{
  "n_layer": 10,
  "d_model": 192,
  "n_experts": 48,
  "experts_per_token": 2,
  "d_expert": 384,
  "d_shared_expert": 0,
  "activation": "tanh_gelu",
  "moe_layers": [1, 2, 3, 4, 5, 6, 7, 8, 9],
  "router_score": "softmax",
  "normalize_top_k": false,
  "routed_scale": 4.9,
  "balance_loss": 0.00106,
  "balance_bias": true,
  "init_std_router": 0.0221,
  "lr_router": 0.00155,
  "n_head": 3,
  "n_kv_head": 3,
  "head_dim": 64,
  "vocab_size": 8192,
  "norm": "layernorm",
  "norm_place": "pre",
  "norm_eps": 1e-06,
  "positions": "learned",
  "qk_norm": false,
  "attn_scale": 0.125,
  "tie_embeddings": true,
  "parallel_block": false,
  "init": "trunc",
  "init_std_qkv": 0.0361,
  "init_std_o": 0.00807,
  "init_std_up": 0.0361,
  "init_std_down": 0.00807,
  "init_out_by_depth": true,
  "optimizer": "soap_variant",
  "lr": 0.00683,
  "beta1": 0.95,
  "beta2": 0.95,
  "weight_decay": 0.045,
  "lr_head": 0.00828,
  "grad_clip": 1.0,
  "warmup_steps": 200,
  "schedule": "cos",
  "final_lr_fraction": 0.0,
  "batch_tokens": 262144,
  "seq_len": 256,
  "doc_mask": true,
  "train_tokens": 802300000,
  "steps": 3061,
  "dataset": "wikipedia_en"
}
Below are experts of layer 5 (counted from 0) of a mixture-of-experts language model. Rows are named router (the router's row for the expert) and show model dimensions 0-191. Each number is 200 + 40 x the weight over its row's rms, rounded and kept within 0 to 999.
Before each expert's rows: "comes after" lists some tokens at least twice as common just before its tokens as in all text; "mostly gets" lists some tokens that are sent to it at least half of the time. This comes from a sample of Wikipedia text that the model never trained on. Tokens count by the router's weight.

# expert 42
comes after: "|", " |", " in", ",", " (", "–"
mostly gets: " 2008", " 2018", " 2014", " 2016", " 2015", " 2004"
router,194,227,188,180,169,151,243,107,170,159,152,255,243,220,135,213,234,213,203,175,235,210,140,171,192,131,268,179,192,206,207,185,203,142,192,218,192,251,254,204,176,201,175,209,186,125,253,157,293,164,126,199,252,190,218,171,169,173,194,237,185,244,177,144,231,203,212,185,202,155,164,209,177,156,152,199,144,195,196,213,161,187,147,227,200,131,133,188,209,207,177,158,206,191,243,264,237,200,180,254,163,221,239,223,186,152,234,141,179,185,246,221,213,229,185,213,174,174,176,174,229,172,229,288,175,140,174,128,172,165,233,185,228,177,164,148,242,231,211,216,167,247,133,254,185,248,175,266,221,302,166,244,154,204,108,187,216,204,211,261,220,164,232,239,231,157,158,193,182,226,128,172,201,191,202,287,281,180,301,219,211,111,154,142,199,221,304,192,174,219,262,238

# expert 11
comes after: " was", " is", ".", " and", "°", "N"
mostly gets: " no", " inc", " conv", " imp", " exc", " inv"
router,157,128,147,263,235,177,194,163,202,138,203,108,252,260,178,218,246,185,179,217,185,223,214,171,172,163,260,249,254,223,174,215,163,208,215,151,145,192,146,214,277,211,229,198,164,109,187,309,105,208,144,217,285,238,136,168,237,200,212,214,136,205,261,193,172,200,201,212,205,146,169,258,206,206,268,216,220,215,261,226,213,189,141,260,197,174,251,231,244,162,158,205,139,217,213,165,186,189,215,237,214,196,242,237,193,155,226,109,221,148,213,227,237,208,156,254,211,248,189,272,84,225,244,262,189,202,229,223,205,253,166,129,203,251,169,171,193,199,176,186,185,228,239,247,273,203,233,205,197,227,170,168,252,252,197,201,222,223,200,207,194,139,174,184,164,138,230,124,221,147,152,191,221,238,225,173,157,203,250,233,150,202,143,249,172,184,201,155,250,174,151,188

# expert 27
comes after: "–", " (", ",", "′", ":", "19"
mostly gets: "19", "′", "18", "17", "14", "20"
router,245,171,175,173,235,151,188,172,187,171,216,157,162,271,161,216,225,201,230,237,160,169,225,183,121,174,193,185,260,246,264,206,203,204,213,235,181,195,222,236,239,213,200,166,189,190,147,267,230,193,176,199,131,205,223,245,240,246,230,165,151,264,160,139,228,272,223,217,181,99,160,162,232,188,154,239,255,225,265,160,163,150,130,209,208,160,139,123,193,204,211,122,192,148,211,187,117,167,227,229,245,205,240,220,165,235,209,183,227,207,203,164,217,163,224,180,151,268,188,175,150,207,180,280,216,239,158,258,235,209,308,171,127,237,188,259,222,210,162,221,174,192,170,165,187,266,162,232,175,216,297,182,139,144,149,200,131,241,189,201,251,155,219,252,247,259,165,221,227,193,220,226,207,224,220,108,209,226,213,228,178,204,211,193,179,162,250,139,105,225,246,154

# expert 19
comes after: " the", " New", " The", " United", " National", " South"
mostly gets: " American", " British", " World", " English", " York", "American"
router,166,210,128,141,173,156,213,157,164,216,156,160,258,201,209,254,217,252,234,176,218,203,219,190,272,115,203,208,243,162,179,200,168,279,204,214,220,141,181,189,155,206,166,230,165,188,197,143,200,211,162,145,262,143,244,248,258,242,213,184,265,204,118,136,194,181,160,272,215,201,152,171,247,185,210,208,213,153,163,229,193,225,216,189,188,208,187,146,226,228,210,238,187,188,150,252,157,228,282,172,132,254,161,241,222,236,179,245,271,226,170,118,185,200,138,191,175,200,177,206,209,184,155,143,258,210,205,223,171,206,239,221,242,211,143,162,196,179,232,190,212,235,172,132,124,230,204,227,252,171,197,302,162,147,191,158,214,181,223,180,225,170,212,208,206,153,133,317,262,209,205,217,213,179,247,243,244,165,133,160,248,118,266,223,231,222,229,277,119,193,164,234

# expert 23
comes after: " (", "–", "/", " |", "(", "{"
mostly gets: "Gls", "DST", "loan", "from", "Billboard", "featuring"
router,222,137,242,251,211,204,228,219,213,283,183,151,203,265,157,113,263,132,212,263,213,192,138,180,205,199,245,115,148,178,246,160,249,142,212,189,212,276,165,226,247,200,217,154,223,148,217,142,259,173,234,207,180,223,190,176,207,236,252,272,195,169,92,173,191,251,210,143,217,133,233,215,202,228,182,153,169,163,197,223,238,243,162,132,211,135,135,123,179,183,149,165,102,224,239,211,178,153,187,177,271,189,213,197,182,220,186,163,189,193,218,242,255,187,205,227,228,135,219,186,245,183,260,291,196,181,204,194,233,193,229,218,198,196,200,185,190,184,167,189,214,131,252,239,246,224,194,262,206,250,170,173,271,211,139,232,186,200,225,112,222,183,153,239,209,254,173,259,190,224,157,201,250,197,273,123,195,203,203,250,180,261,190,160,172,136,159,218,183,147,192,176

# expert 12
comes after: " the", " a", " The", " was", " his", " first"
mostly gets: " film", " album", " game", " song", " role", " title"
router,221,165,279,133,200,222,173,177,159,186,246,251,147,202,153,241,262,258,214,197,139,183,252,244,229,152,244,255,187,182,171,200,221,190,216,188,166,198,262,168,198,230,175,230,145,214,195,115,119,196,148,93,144,224,143,152,197,218,218,273,172,216,236,187,195,239,187,220,213,205,191,230,240,200,247,158,227,232,180,225,207,218,238,140,204,182,169,148,193,230,155,142,186,204,197,207,185,137,278,150,160,183,250,197,254,176,191,248,175,143,265,213,210,206,246,215,175,149,138,238,156,196,241,213,199,196,206,178,198,228,196,146,195,210,223,200,190,101,208,132,203,210,135,199,209,185,207,160,273,230,190,223,143,255,160,234,243,231,225,241,149,128,170,169,130,114,231,198,232,184,134,232,199,251,200,245,184,232,216,260,153,181,211,291,184,86,282,197,160,152,226,208

# expert 47
comes after: "\n\n", ".", "=", " |", ";", "\""
mostly gets: "\n\n", " Kos", " Ir", " Mik", " Bh", " commit"
router,214,252,227,154,198,207,229,142,134,226,209,233,158,206,180,195,144,195,227,110,207,206,140,183,168,197,175,186,197,132,128,199,258,220,205,194,165,310,241,137,176,226,267,191,192,177,177,182,203,197,189,270,228,180,201,188,141,138,265,177,227,270,244,186,196,282,178,203,161,249,222,178,211,152,187,189,186,187,179,202,218,225,186,185,177,181,218,191,245,204,241,220,218,160,210,120,163,222,230,204,201,274,186,131,240,195,244,221,178,189,149,203,199,157,165,240,208,193,190,261,222,174,227,228,185,89,164,144,266,151,284,158,248,194,191,157,206,203,248,186,205,264,246,174,269,134,225,207,141,314,171,192,186,269,232,139,242,203,208,200,215,137,171,138,185,213,270,192,215,226,179,206,247,209,242,226,219,178,184,276,99,225,266,236,163,218,222,120,216,166,242,156

# expert 2
comes after: ".", ",", " that", " of", " and", " where"
mostly gets: " that", " which", " this", " who", " where", " they"
router,137,227,183,165,203,145,211,182,179,297,137,183,174,254,234,81,280,214,199,222,251,269,245,228,226,211,183,231,238,219,189,186,140,194,198,192,164,225,242,166,217,254,174,174,233,104,232,195,203,196,86,214,187,181,181,162,148,106,202,263,271,269,217,164,234,250,201,189,181,213,171,174,139,153,196,199,196,209,236,241,247,160,215,216,165,187,256,213,283,175,163,249,221,202,168,196,180,235,168,199,201,249,206,167,182,198,185,181,224,125,154,188,189,207,142,149,193,183,189,150,213,261,215,262,310,243,188,247,145,204,242,211,180,167,198,245,190,249,212,200,233,253,188,231,287,194,240,181,140,205,191,118,143,254,148,209,179,156,171,209,244,192,173,201,195,145,167,153,158,198,216,231,177,230,223,193,204,230,186,180,138,154,178,258,211,206,244,156,254,120,143,179

# expert 38
comes after: "-", " \"", " un", "D", "F", " h"
mostly gets: "based", "ust", "ount", "end", "And", "like"
router,255,174,177,277,210,245,209,209,108,158,153,133,240,208,274,200,180,233,174,219,223,227,233,274,217,194,158,140,161,171,226,144,246,183,229,169,239,147,171,183,241,133,199,122,205,232,262,182,133,287,211,140,184,236,193,222,313,243,175,169,201,159,182,171,147,82,237,240,205,227,168,204,219,184,188,175,207,267,186,153,204,180,154,202,231,285,240,171,203,198,214,211,170,214,245,105,223,247,230,223,248,168,228,163,170,217,144,188,240,206,251,224,180,223,168,206,163,229,149,202,270,167,204,188,139,208,224,247,199,220,133,256,201,208,180,225,196,193,202,200,160,168,230,152,183,244,177,164,135,190,203,226,171,147,203,225,258,165,191,211,203,190,219,195,179,136,184,267,216,262,251,168,261,182,116,210,144,245,167,237,177,253,110,200,188,213,135,166,197,156,170,235

# expert 6
comes after: "'", " with", " to", " for", " was", " is"
mostly gets: " his", " their", " him", "ly", " later", " its"
router,178,191,201,223,229,192,112,231,253,184,188,183,240,170,183,187,170,209,137,197,191,267,186,190,273,223,245,255,219,225,179,197,187,167,236,178,299,299,218,261,170,186,163,205,212,209,181,164,176,163,163,181,171,223,207,210,160,177,178,154,267,212,167,182,281,235,183,254,188,220,158,203,261,178,231,220,174,178,233,178,192,138,209,146,186,142,284,177,294,138,242,206,210,229,206,185,264,175,257,183,177,240,155,154,269,235,163,205,200,228,247,186,179,220,172,211,234,187,203,197,229,245,203,191,253,239,213,216,149,239,227,213,216,167,237,146,177,180,216,144,207,114,122,163,265,159,245,234,233,95,149,190,201,199,68,217,206,150,197,262,222,218,194,187,226,125,216,224,187,176,223,127,141,181,304,156,201,212,253,226,241,201,213,232,155,211,211,195,254,198,112,168

# expert 46
comes after: ",", " he", "ed", " He", " and", " it"
mostly gets: " not", " by", " had", " has", " without", " having"
router,164,225,231,188,217,211,165,150,290,218,157,186,287,148,244,212,235,232,152,226,253,197,153,173,243,217,242,292,149,195,200,209,230,149,219,146,219,280,194,178,211,237,245,145,201,141,202,227,241,192,226,278,180,242,311,233,186,133,239,153,179,187,227,167,213,150,97,194,181,183,212,137,201,150,168,199,197,235,264,197,115,240,223,208,179,151,254,212,268,170,158,257,220,163,195,168,217,241,223,135,208,244,260,167,172,232,235,221,247,96,231,175,168,254,232,220,164,166,310,178,207,146,241,234,255,158,151,169,219,195,255,203,200,197,238,214,168,214,210,133,203,185,144,285,228,179,254,164,234,168,215,205,187,263,135,190,160,200,181,243,158,158,162,180,184,198,259,165,225,221,221,166,233,207,203,208,164,202,232,196,213,193,206,183,159,252,185,269,167,210,204,213

# expert 28
comes after: "-", "  ", "|", "/", "\"", "N"
mostly gets: "/", "&", "’", " Nominated", " Feat", " #"
router,152,234,315,205,130,189,262,223,169,185,242,164,229,104,237,169,190,120,201,188,206,166,190,172,191,123,197,206,239,174,184,194,185,187,144,178,131,201,139,282,158,176,237,233,146,169,197,247,83,198,206,195,187,159,211,149,172,144,273,141,199,171,198,255,192,229,215,293,187,195,197,207,287,155,220,254,162,196,226,153,214,151,195,225,164,196,205,183,182,222,155,172,116,167,178,196,209,210,227,200,278,261,205,209,229,184,202,190,229,227,189,207,235,185,267,216,194,219,171,162,185,191,216,168,230,170,185,211,209,230,231,248,215,276,226,272,173,176,240,140,210,179,214,132,188,207,151,157,230,301,195,184,185,148,136,207,223,257,249,184,150,178,220,157,256,239,191,176,210,261,177,302,207,202,215,203,219,145,269,253,200,231,245,197,126,204,177,197,265,162,185,244

# expert 15
comes after: " |", "|", ";", ")", " No", " ±"
mostly gets: " %", "  ", " MPC", " Pts", " Candidate", " DF"
router,140,198,276,147,91,198,243,193,114,176,130,260,185,230,220,144,261,200,231,218,233,172,214,197,246,230,202,220,238,158,236,236,183,218,72,211,146,231,220,225,212,151,245,167,194,228,229,233,231,206,203,228,177,136,192,274,164,174,186,164,232,221,191,236,225,216,240,235,220,201,240,161,158,215,173,283,138,168,211,250,253,201,226,133,191,190,193,253,258,138,202,201,173,177,186,172,217,225,190,242,185,195,183,251,233,205,163,206,321,196,233,200,211,220,214,234,195,169,217,229,216,161,308,200,138,185,162,101,193,177,128,159,176,250,132,230,171,148,187,208,243,209,254,167,176,229,221,252,262,252,153,185,212,222,219,191,197,221,163,151,179,226,194,146,222,233,230,182,185,144,163,248,247,168,198,250,267,223,286,147,190,223,178,153,244,154,162,214,162,234,245,198

# expert 5
comes after: " the", " of", ":", " and", " a", " The"
mostly gets: " Fl", " ro", " cu", " dep", " bo", " Hy"
router,210,245,244,190,174,176,272,235,177,265,247,187,204,166,203,137,203,183,186,138,159,220,156,157,286,233,234,213,152,168,174,166,165,157,146,226,194,165,222,166,247,214,131,123,241,179,146,206,217,164,195,200,209,130,138,172,210,225,142,214,144,221,178,161,205,182,222,218,211,226,194,155,146,235,224,145,237,161,141,241,158,216,251,152,284,197,185,122,242,194,172,260,193,203,206,262,159,164,200,253,221,155,227,239,193,261,211,229,220,155,201,194,198,207,167,208,210,248,215,199,198,183,187,159,153,182,178,166,193,168,190,217,147,177,230,222,139,163,252,198,308,205,257,279,225,146,212,256,240,252,211,138,208,193,175,225,238,295,160,202,131,119,186,224,167,268,201,204,198,241,101,218,122,136,188,149,218,173,188,213,201,241,221,215,234,184,308,147,252,165,155,194

# expert 25
comes after: " the", " United", " of", " National", " New", " World"
mostly gets: " University", " County", " District", " River", " Union", " Republic"
router,243,232,200,171,201,197,213,166,163,236,199,132,130,232,143,174,231,213,203,191,265,182,135,216,225,212,153,55,236,194,181,200,146,200,274,184,245,185,253,161,213,217,210,196,214,232,122,256,242,161,199,251,179,177,238,198,241,200,169,162,207,191,163,184,163,235,234,154,194,215,155,235,245,199,206,186,231,125,186,147,131,256,182,238,194,157,141,206,233,205,138,249,231,192,168,265,248,186,229,183,128,203,208,228,143,218,198,276,225,219,187,135,185,210,274,196,123,248,160,279,160,241,162,225,226,219,169,168,243,202,177,160,193,198,153,197,217,171,229,232,263,229,244,200,167,144,192,237,248,222,186,123,203,298,189,205,231,279,148,237,145,163,239,212,252,253,156,249,254,116,134,204,215,204,168,230,185,225,198,186,183,158,205,141,266,179,251,171,149,193,239,169

# expert 36
comes after: "=", ")", ".", " =", " information", "\""
mostly gets: " \"", " '", " “", "\n", " as", "—"
router,210,195,226,261,252,193,164,226,215,171,263,268,173,198,239,197,218,215,218,276,210,224,183,161,147,205,184,258,145,237,172,220,233,118,166,159,142,243,269,210,263,189,210,235,216,110,212,187,213,177,177,251,188,156,199,216,140,127,238,189,241,205,235,239,186,253,154,185,176,179,223,138,176,221,261,169,198,168,185,217,255,178,239,188,112,114,262,225,294,165,187,250,224,264,193,218,214,223,211,224,224,202,241,206,207,142,150,207,202,190,188,95,251,233,202,206,254,216,190,240,184,228,169,269,231,150,166,138,206,194,218,160,247,200,241,187,205,117,190,155,173,256,215,125,173,225,151,118,197,200,185,214,239,275,168,215,209,237,159,248,155,176,151,148,246,250,261,150,178,193,202,184,149,152,260,210,241,199,243,223,257,276,231,165,210,149,190,242,217,166,228,263

# expert 30
comes after: " a", " the", " his", "s", " her", " to"
mostly gets: " out", " real", " back", " father", " down", " great"
router,207,240,210,240,95,196,97,204,153,230,185,142,197,279,129,246,203,220,158,158,120,221,221,187,203,203,228,260,242,139,156,90,248,234,229,209,93,221,222,222,192,179,128,163,168,224,118,259,152,249,159,152,205,131,193,198,144,180,226,218,150,232,187,216,158,227,171,225,235,230,249,229,159,192,221,213,196,221,180,194,241,235,260,195,260,165,254,191,229,215,203,258,215,187,173,196,152,218,197,224,171,173,230,285,127,190,183,200,161,100,188,244,237,186,225,226,165,218,238,158,150,196,145,197,191,222,261,204,145,245,190,204,178,190,158,224,143,222,205,154,165,219,208,190,248,242,148,155,244,138,233,219,207,149,212,193,160,177,196,167,225,189,225,185,194,187,248,187,245,258,203,240,198,177,282,177,174,162,147,227,197,232,161,223,212,181,171,265,263,227,215,300

# expert 22
comes after: ",", "s", "ed", "ing", " well", " him"
mostly gets: " to", " and", " but", " until", " would", " could"
router,131,191,243,240,236,232,164,182,220,71,210,154,123,182,220,197,106,151,171,255,216,212,191,201,224,140,194,196,184,266,164,177,218,201,235,181,209,208,136,209,263,229,227,211,210,218,135,284,149,179,270,282,224,213,197,169,181,150,228,191,209,202,205,230,208,169,216,250,151,187,153,228,210,254,162,176,212,142,266,267,237,247,212,207,170,201,156,180,240,170,260,204,222,186,206,162,208,236,214,184,231,264,149,176,182,203,211,224,195,131,242,184,199,220,242,264,158,176,161,197,188,221,203,305,219,216,114,147,204,219,176,229,216,255,230,176,197,198,157,178,167,229,215,195,215,188,232,191,150,100,192,243,235,249,140,154,263,258,188,251,167,192,245,122,143,180,243,207,193,271,233,198,191,206,231,186,203,146,150,255,257,144,114,173,190,211,285,199,151,163,154,204

# expert 39
comes after: ".", " Court", "S", " 1", " Act", " Supreme"
mostly gets: " Act", " Commission", " Ltd", " law", " Court", " tax"
router,200,166,192,177,242,225,206,225,170,189,227,237,162,253,157,184,202,142,262,174,237,237,151,159,167,168,237,134,221,209,179,197,112,240,128,237,171,181,202,153,298,202,241,201,194,163,173,303,210,151,222,239,164,182,212,208,291,186,253,98,243,196,190,225,234,182,227,247,179,186,144,169,207,208,210,178,204,162,226,194,261,151,171,172,202,202,215,193,163,235,136,256,159,165,275,236,149,297,218,120,159,199,191,128,159,113,225,241,280,184,242,163,218,202,235,209,226,241,220,259,248,195,285,131,202,245,159,230,252,195,259,130,200,234,182,242,184,216,208,191,213,216,167,161,243,166,241,209,206,272,218,214,183,180,177,176,220,207,107,165,162,188,213,207,182,215,165,214,183,88,251,148,240,180,169,229,166,197,212,195,159,178,238,230,245,175,162,196,148,240,220,163

# expert 9
comes after: "=", " =", "\n\n", "See", "M", "P"
mostly gets: "History", "Personal", "Early", "Scientific", "See", "Career"
router,137,177,140,176,185,246,251,252,172,144,195,216,192,213,212,217,137,171,195,242,173,207,239,269,206,144,124,204,177,214,203,237,215,258,194,166,224,246,169,221,160,241,138,159,192,274,167,193,200,207,174,106,202,256,226,212,200,223,163,266,203,172,203,212,200,136,214,136,193,236,157,227,191,202,265,181,172,225,229,166,218,200,267,215,167,226,249,244,154,161,181,153,129,200,194,224,130,247,197,198,193,178,211,235,190,151,214,254,252,231,210,174,151,183,293,149,244,278,142,204,150,255,206,178,133,304,252,232,263,172,183,262,194,202,209,218,194,195,170,193,176,155,235,286,165,257,170,199,182,197,143,231,236,250,196,269,173,110,158,205,237,224,209,240,227,178,217,234,207,247,192,187,200,225,125,199,261,254,155,225,248,127,144,205,217,172,127,174,144,257,192,264

# expert 24
comes after: " in", " of", " on", " from", " at", " born"
mostly gets: " late", " early", " born", "born", " died", " graduated"
router,244,222,174,229,215,213,170,186,239,271,303,206,208,129,205,195,141,206,153,154,202,227,124,218,151,189,166,88,208,158,215,190,210,276,215,213,197,248,216,249,161,194,235,197,325,238,211,228,215,252,213,221,194,216,212,138,174,165,139,170,206,146,194,218,217,262,133,171,215,214,218,134,149,168,142,194,217,216,239,189,231,184,244,253,152,210,179,222,252,197,201,284,126,154,184,144,188,132,191,201,129,224,221,130,120,189,189,189,134,181,254,219,233,160,277,242,241,225,214,240,187,254,126,277,201,275,239,230,199,184,234,152,220,158,204,260,213,214,185,237,196,171,207,208,195,195,185,206,160,231,211,180,172,288,152,211,202,225,212,234,197,166,266,208,151,171,217,185,243,133,223,211,215,147,216,166,153,214,215,215,133,214,200,162,121,195,193,226,131,222,251,157

# expert 44
comes after: " the", " a", " of", " and", " The", " in"
mostly gets: " north", " south", " east", " water", " west", " front"
router,160,197,182,274,265,170,183,150,189,248,186,152,163,238,223,179,178,109,187,152,172,136,190,164,238,271,241,165,189,246,164,126,213,183,224,252,148,179,217,198,160,217,166,200,195,177,198,152,165,96,263,121,220,205,142,196,207,142,266,216,191,178,236,226,178,207,178,207,195,188,130,209,213,207,224,246,222,142,244,147,144,263,168,154,223,227,147,193,256,213,210,156,186,186,217,207,189,114,170,251,178,216,154,253,179,167,214,283,212,247,238,272,235,209,275,225,163,186,208,231,197,177,178,253,221,145,207,235,207,191,168,111,211,168,246,252,155,179,202,200,211,216,313,191,293,127,156,209,249,213,191,204,213,221,177,177,234,196,129,151,237,183,208,198,213,255,222,233,214,215,160,196,250,216,257,162,192,147,263,240,174,223,217,249,254,203,209,150,155,277,270,199

# expert 34
comes after: " the", " a", " and", " of", " \"", " The"
mostly gets: " re", " Fa", " co", " pre", " ad", " di"
router,212,194,210,243,199,239,278,140,259,191,289,193,255,176,138,180,180,175,228,232,182,204,253,221,245,171,225,234,188,104,156,228,161,176,190,178,237,141,190,247,216,204,194,169,146,200,212,218,138,203,171,223,190,220,156,145,191,266,241,167,203,226,244,269,215,214,124,188,200,177,253,85,176,234,220,223,186,148,161,190,252,147,203,122,231,158,158,258,286,168,143,234,181,198,191,230,154,205,275,254,215,195,232,170,145,191,193,135,261,196,156,202,182,159,206,215,259,187,225,232,134,149,226,160,208,175,165,196,226,187,226,167,150,227,242,159,135,187,171,211,242,140,139,177,181,185,238,103,140,169,218,227,154,201,240,229,157,226,201,265,198,138,284,160,224,175,234,176,233,206,134,194,153,208,176,153,139,219,196,264,167,233,158,220,270,233,224,257,203,190,224,236

# expert 13
comes after: "\n", "-", "|", "\n\n", "\n ", " non"
mostly gets: "-", " Clade", "|", "–", " -", "Im"
router,267,173,189,202,189,143,158,203,193,185,249,175,160,160,247,265,219,212,129,249,204,224,232,184,140,187,213,195,169,145,154,269,129,277,233,178,219,166,124,227,186,210,235,181,206,196,212,233,218,214,197,206,200,194,186,261,237,266,253,144,184,251,135,260,241,174,174,242,204,155,157,212,224,296,139,261,194,152,165,152,247,209,162,143,246,169,123,245,211,216,204,199,244,199,248,120,200,135,209,138,171,210,214,221,264,170,214,261,181,233,110,231,245,221,258,241,147,140,202,161,148,226,153,283,174,213,227,189,265,222,229,253,201,163,184,196,206,169,219,118,189,244,201,242,179,228,214,174,182,190,223,224,194,168,225,180,147,205,219,250,164,234,190,176,214,270,189,127,221,246,122,188,148,239,218,186,183,170,266,256,111,210,184,193,226,184,211,238,261,164,190,257